From a checkpoint of a small mixture-of-experts model trained on Wikipedia: 11 layers.
Below are experts of layer 8 (counted from 0) of a mixture-of-experts language model. Rows are named router (the router's row for the expert) and show model dimensions 0-255. Each number is 50 + 12 x the weight over its row's rms, rounded and kept within 0 to 99.
Before each expert's rows: "comes after" lists some tokens at least twice as common just before its tokens as in all text. This comes from a sample of Wikipedia text that the model never trained on. Tokens count by the router's weight.

# expert 13
comes after: ",", " and", "s", ")", " well", " such"
router:49 46 73 64 38 56 44 48 55 61 61 52 56 72 26 65 76 45 32 60 50 49 46 78 33 36 59 48 50 27 28 67 56 56 51 62 60 40 56 62 64 39 30 53 55 61 54 62 54 48 48 58 44 58 61 61 81 35 43 36 35 67 56 58 35 44 63 62 57 70 45 47 59 66 43 14 31 49 50 62 28 44 52 39 45 51 62 58 50 63 68 51 29 37 54 54 65 44 32 55 41 63 66 39 56 50 57 40 37 52 51 49 58 64 42 22 37 52 30 32 33 54 29 44 24 59 42 73 62 44 43 31 36 65 61 36 44 58 45 44 45 47 35 52 37 51 53 41 23 45 51 61 53 40 28 49 57 49 42 78 48 28 54 44 68 40 46 53 43 54 44 52 35 35 55 56 53 47 48 57 43 44 50 49 54 48 47 50 73 40 43 42 59 42 53 63 48 27 36 62 61 49 72 56 40 42 50 62 62 45 43 41 46 46 63 54 45 46 49 33 34 28 49 57 55 61 32 46 34 62 70 47 62 48 59 73 48 50 32 46 58 50 20 54 58 40 45 58 40 50 45 28 64 48 35 58

# expert 1
comes after: " (", " \"", ".\n\n", "\n\n", "==", "E"
router:64 57 67 83 47 40 58 49 48 39 67 52 49 62 49 59 55 34 41 35 63 32 33 60 50 45 58 33 51 36 65 40 79 41 47 60 48 60 23 59 41 35 41 58 53 58 41 63 50 61 66 34 34 51 69 69 48 59 56 27 45 66 59 60 34 34 52 64 71 54 46 50 55 41 44 45 45 39 55 62 55 57 34 61 39 54 60 64 45 42 35 55 57 20 56 56 46 50 61 48 32 45 57 61 49 49 45 52 48 73 47 45 51 89 37 46 35 43 36 50 39 75 52 53 42 58 43 54 35 55 41 55 39 65 62 36 26 44 51 47 28 42 57 60 62 41 59 45 40 37 46 64 55 39 51 44 58 64 53 50 41 44 52 61 76 21 72 50 72 64 31 48 43 34 42 53 69 52 42 18 34 27 52 50 33 43 41 43 54 64 39 43 56 29 44 63 50 53 48 45 61 44 45 54 48 47 41 56 43 41 41 50 60 51 54 45 31 39 40 47 76 60 49 35 33 68 33 58 49 50 57 41 65 57 56 48 44 49 49 34 68 49 49 71 54 39 44 71 65 57 43 74 64 49 26 62

# expert 29
comes after: " the", " of", " in", ",", ":", " and"
router:46 57 57 63 51 29 57 54 45 47 60 47 60 51 38 54 53 37 54 39 29 42 41 63 57 44 67 40 57 47 46 65 68 45 52 41 55 36 43 55 61 37 62 67 67 58 36 30 51 65 52 53 50 53 72 46 55 66 26 40 53 61 58 48 32 37 55 82 54 51 56 67 63 30 47 48 55 33 49 70 54 39 44 47 64 61 75 37 50 49 47 53 54 34 51 52 64 72 69 64 44 57 61 48 49 58 55 42 44 53 55 55 34 47 72 33 50 48 40 51 37 68 50 50 18 71 37 54 55 33 46 64 44 72 57 49 46 49 60 53 44 39 53 52 48 33 62 21 21 38 61 70 68 36 37 51 64 41 46 61 51 48 49 54 57 46 54 68 69 76 28 44 34 66 45 21 61 86 50 55 53 46 42 54 52 52 53 57 48 44 41 40 53 33 64 66 50 49 30 43 64 28 48 70 36 40 58 59 60 18 39 52 23 32 47 49 57 39 58 61 46 47 62 66 44 54 44 45 49 32 50 53 45 55 48 63 20 54 45 45 55 36 33 44 52 34 68 69 49 57 34 54 41 53 51 62

# expert 7
comes after: ".", " ", " (", "′", "°", "–"
router:51 54 49 55 46 49 54 50 45 58 52 46 75 46 31 72 65 47 27 72 59 53 53 70 41 53 49 39 52 48 44 56 58 55 51 64 44 51 40 55 42 40 43 63 57 60 43 46 55 55 40 45 25 74 59 67 52 50 42 57 64 46 64 48 46 49 54 56 82 63 46 59 51 47 33 46 43 31 56 52 44 47 49 32 45 34 61 39 39 51 53 60 50 50 59 58 58 66 53 53 55 45 74 53 54 46 63 33 32 74 58 49 72 67 58 38 23 70 32 24 39 64 19 39 38 34 53 57 27 63 35 47 27 63 47 43 26 56 43 40 29 36 51 52 48 36 63 47 42 48 49 58 73 37 37 40 63 62 41 51 42 28 50 44 51 47 46 39 63 63 46 42 66 55 43 46 63 51 45 57 41 34 67 45 29 59 54 47 59 65 46 64 40 43 70 49 48 45 36 36 61 20 69 46 34 56 37 56 60 30 32 44 34 44 55 30 33 44 59 28 50 45 45 46 51 44 59 41 58 64 70 27 56 45 36 51 36 42 43 33 67 32 49 65 57 41 57 70 60 56 47 59 69 35 29 67

# expert 28
comes after: "\n", ".\n\n", ")\n", " |\n", "\n\n", " |\n\n"
router:46 66 54 61 45 28 57 52 44 64 66 51 58 60 44 65 49 52 69 66 44 50 47 66 38 37 57 49 76 48 37 81 63 50 45 44 35 50 39 51 51 57 49 46 64 65 50 38 58 72 62 36 35 52 64 59 75 48 49 59 60 67 53 54 22 34 48 53 49 59 51 42 66 54 47 50 40 49 36 56 52 33 57 58 63 43 57 37 45 33 50 39 44 51 47 45 56 59 52 35 50 47 43 58 56 56 64 55 39 61 40 56 64 55 36 35 56 62 32 40 43 77 43 62 52 33 37 72 41 63 38 51 18 32 51 54 40 65 36 56 40 29 54 55 42 65 34 39 46 51 55 63 57 51 33 60 66 56 45 60 31 30 39 36 58 36 56 48 60 70 45 66 50 70 45 31 58 43 36 34 46 29 54 45 43 52 26 44 71 35 28 51 55 49 66 54 45 58 38 59 55 35 49 66 41 61 35 35 24 46 23 50 54 37 50 36 52 45 67 61 64 41 32 64 46 45 37 50 44 48 70 34 57 70 68 55 49 42 44 41 61 61 43 77 42 33 67 52 59 50 44 46 32 47 62 85

# expert 31
comes after: " |", "|", ";", ",", ":", " in"
router:52 55 48 75 73 32 65 55 48 59 65 56 56 42 30 58 54 34 48 55 55 47 66 62 49 45 72 34 57 38 32 59 68 71 67 29 45 53 45 56 63 30 45 41 64 58 30 48 57 61 44 49 26 53 57 40 69 38 56 39 45 58 53 47 46 55 68 68 40 33 52 59 47 61 35 29 33 50 39 64 42 40 45 40 66 70 70 47 44 49 35 49 36 49 51 49 75 67 53 59 49 38 55 51 71 39 48 64 44 43 44 52 42 75 39 28 57 71 38 42 41 51 70 62 47 42 51 57 65 47 45 58 55 70 58 47 27 51 43 52 36 46 54 59 31 56 40 46 58 54 59 76 66 20 24 78 47 31 21 54 58 28 48 40 70 41 45 55 65 65 47 54 47 68 42 35 58 55 73 43 45 45 57 50 43 49 44 52 51 73 53 56 54 37 52 52 62 55 43 49 66 58 52 62 41 47 38 56 46 37 49 39 38 39 30 44 43 22 45 44 48 49 35 58 37 42 32 44 64 58 51 34 67 55 49 62 31 50 30 54 62 60 52 75 61 36 60 73 41 51 56 49 53 45 59 58

# expert 27
comes after: " of", " in", " is", " the", " for", " as"
router:43 53 81 61 53 43 77 47 47 61 73 34 57 62 44 51 43 52 18 44 56 45 47 55 38 35 54 48 47 42 25 57 45 64 40 41 53 53 52 75 55 57 44 39 72 55 37 46 47 69 14 33 29 45 68 57 55 51 26 42 55 65 62 46 46 28 61 55 54 68 62 73 71 48 33 41 39 30 44 56 39 48 56 43 56 44 52 42 36 56 59 56 64 33 49 65 72 49 71 50 43 51 65 66 72 48 63 38 22 50 51 60 54 70 40 40 37 59 42 33 44 41 62 51 39 64 65 48 37 58 40 45 31 54 63 44 44 44 40 37 48 34 46 58 36 37 46 69 60 44 50 66 41 43 30 49 56 72 40 60 53 39 51 52 53 49 51 41 47 51 24 60 54 63 37 50 59 65 55 50 43 42 58 49 17 53 50 14 39 58 40 48 75 15 51 58 49 37 47 61 71 50 33 67 49 56 46 46 69 52 35 28 52 45 51 45 48 65 54 57 60 45 51 56 45 53 39 47 52 41 52 43 59 42 52 47 54 50 36 51 51 54 49 66 54 50 73 68 47 57 35 35 60 50 42 56

# expert 6
comes after: " of", " in", " at", " to", " on", "."
router:55 59 75 54 44 28 51 37 49 39 56 40 61 55 55 63 52 59 57 45 53 43 41 65 43 41 64 43 73 45 49 61 34 57 46 48 39 48 39 58 59 40 41 39 64 48 39 34 51 51 39 41 37 50 49 45 51 54 31 41 48 61 50 40 44 24 76 75 56 67 47 54 62 26 58 30 43 32 53 50 44 43 60 41 51 51 52 34 35 56 45 57 68 43 15 65 53 52 51 62 47 34 69 57 55 49 53 37 37 51 41 53 68 49 53 28 55 64 43 53 37 40 48 46 45 60 42 56 40 41 42 48 31 56 66 44 27 55 49 40 39 56 39 69 55 51 56 41 33 37 74 63 47 41 41 51 68 68 16 64 27 35 50 47 53 42 44 53 73 48 23 52 49 64 44 43 63 63 81 43 38 29 52 47 64 61 39 44 57 70 54 50 62 46 58 77 59 28 45 39 47 42 43 80 49 69 44 52 34 43 41 41 34 36 37 55 29 34 51 47 50 34 52 73 52 54 42 56 51 55 44 27 49 58 70 60 42 61 47 22 67 31 48 69 68 52 65 59 55 54 58 40 44 37 47 55

# expert 23
comes after: " ", " (", " |", "–", "|", ";"
router:72 51 70 50 47 46 75 57 44 53 57 54 62 69 32 58 55 55 51 50 49 52 48 60 48 43 75 42 88 25 38 74 76 82 67 42 47 42 49 54 56 26 39 53 37 56 56 31 55 71 50 50 29 58 68 52 60 57 50 33 46 49 54 45 51 44 44 63 62 38 69 64 52 33 46 48 42 40 50 47 60 44 46 41 48 49 66 50 44 35 42 41 38 41 58 60 74 64 53 64 40 56 60 63 46 27 66 48 44 48 48 62 50 67 46 47 57 42 37 39 36 73 54 73 32 63 48 55 53 53 47 53 40 67 50 50 30 52 47 61 31 35 53 66 39 43 39 38 35 49 64 71 50 50 33 57 49 46 23 58 62 26 66 34 57 34 70 56 62 43 50 44 38 39 44 26 59 41 60 51 51 43 72 58 50 35 39 43 71 50 48 24 46 43 58 45 67 40 38 46 72 39 41 72 51 60 65 43 53 53 32 46 49 40 60 55 50 60 44 49 33 38 39 51 64 73 46 43 53 74 58 34 74 47 42 57 42 44 42 36 51 46 39 66 55 37 55 69 53 62 60 37 52 44 44 55

# expert 8
comes after: " ", "–", "201", "200", " was", "202"
router:52 67 73 66 50 42 52 51 53 47 47 46 68 71 46 63 51 38 51 39 52 36 46 48 43 63 47 57 51 43 41 59 61 66 60 40 45 31 26 73 53 42 44 43 56 47 43 49 61 48 33 50 40 65 75 53 51 58 35 60 53 64 51 42 56 57 68 68 60 37 42 51 47 46 48 45 24 41 63 56 43 58 62 36 50 62 63 49 48 44 51 48 38 41 36 58 51 60 29 49 60 67 62 66 46 51 71 22 39 61 47 56 62 72 64 30 51 49 35 31 40 50 31 65 40 52 47 48 32 52 20 58 45 40 50 39 34 63 46 18 34 43 49 39 36 19 70 46 52 53 45 57 53 43 48 72 75 70 51 55 32 29 39 42 48 42 52 56 64 44 34 52 51 53 32 54 62 41 45 40 43 44 65 65 48 42 26 38 72 55 33 46 63 43 73 50 41 54 60 55 69 63 47 63 45 47 34 58 33 62 31 51 43 39 49 49 35 64 50 35 72 46 56 52 53 49 21 55 61 51 70 25 56 63 50 51 42 30 40 32 43 53 27 65 47 38 59 74 60 59 40 62 57 44 51 57

# expert 9
comes after: " the", " a", "-", " and", "'s", "=="
router:51 56 53 56 62 21 71 62 36 49 51 60 45 40 41 57 60 45 54 37 55 29 51 63 47 50 52 35 58 37 29 60 58 51 38 56 43 40 73 49 60 34 34 59 59 32 41 35 57 56 32 53 39 63 73 35 72 71 38 41 45 61 51 36 40 37 46 66 63 51 62 65 58 46 50 33 45 34 45 60 34 30 34 52 56 49 60 34 51 42 69 50 62 39 28 71 58 45 41 53 30 38 50 64 57 59 54 57 57 58 59 62 49 49 63 21 44 59 35 46 33 64 28 59 32 69 34 80 61 53 26 54 45 64 80 30 50 47 35 68 41 47 51 51 43 47 56 41 45 34 33 46 51 58 22 58 48 63 34 50 51 44 34 46 41 29 45 43 59 44 38 66 49 53 57 38 61 67 52 64 46 42 40 52 34 62 44 49 48 44 32 51 48 42 67 73 48 47 50 50 49 56 42 64 44 61 41 63 41 37 27 37 39 41 45 35 22 39 69 29 54 59 58 75 48 40 45 42 41 65 53 36 51 42 35 50 43 28 52 46 60 48 33 51 37 34 49 64 55 60 52 64 49 40 42 66

# expert 0
comes after: " |\n", "\n", "0", ")", "1", "2"
router:44 66 66 60 38 46 76 40 51 51 61 59 58 61 48 49 58 42 52 41 46 56 66 78 20 48 43 46 54 45 54 65 55 30 44 43 55 31 46 64 56 33 44 58 66 72 49 50 60 57 50 53 25 47 61 54 67 38 57 54 32 69 47 43 27 47 58 45 65 52 53 60 51 32 36 42 35 28 48 62 61 48 64 41 58 61 52 47 39 58 52 40 56 37 52 71 59 54 44 36 39 45 62 63 61 38 43 45 27 55 54 47 49 72 52 30 41 57 48 51 50 50 43 60 21 41 48 69 27 40 42 58 49 63 81 40 41 31 51 49 46 46 43 63 31 39 64 38 34 35 45 52 62 53 50 53 50 73 48 40 50 43 40 53 62 55 65 41 63 51 31 65 63 56 41 37 73 53 70 47 43 31 41 46 47 61 49 30 61 33 28 62 67 61 78 66 57 42 47 60 79 36 63 59 42 73 49 76 43 45 36 28 33 52 44 47 40 45 58 68 54 42 56 50 55 55 50 61 59 37 53 39 61 63 58 46 42 39 39 34 52 25 30 71 59 49 58 59 60 73 37 42 44 55 44 64

# expert 20
comes after: " |", ",", " the", "-", ":", " of"
router:42 54 60 57 31 30 66 52 54 37 60 60 70 47 26 56 48 26 26 63 59 36 53 62 25 56 62 42 68 32 25 48 51 42 74 63 44 45 41 56 67 53 52 65 57 53 35 60 45 69 60 41 29 66 71 51 47 51 33 55 51 63 51 44 44 34 59 61 57 58 63 47 63 40 44 49 28 36 59 67 56 49 46 46 53 45 43 50 48 47 54 35 44 30 48 44 63 53 30 63 61 67 50 63 67 23 55 35 34 61 57 52 47 60 58 58 32 62 36 45 26 69 42 36 31 45 34 49 64 62 49 35 32 64 65 51 38 71 63 29 39 53 47 48 58 41 56 40 35 46 60 55 60 28 30 63 51 60 40 50 50 45 63 57 60 36 51 62 61 49 53 73 30 67 56 48 54 75 50 48 46 49 51 53 59 46 43 24 47 55 32 48 44 52 55 72 63 58 42 39 53 62 47 61 60 66 47 56 64 45 39 36 31 36 56 18 40 52 39 47 36 58 48 65 42 60 40 56 51 64 56 47 72 32 60 65 47 49 31 35 63 49 44 60 60 37 60 58 42 67 39 51 70 34 43 58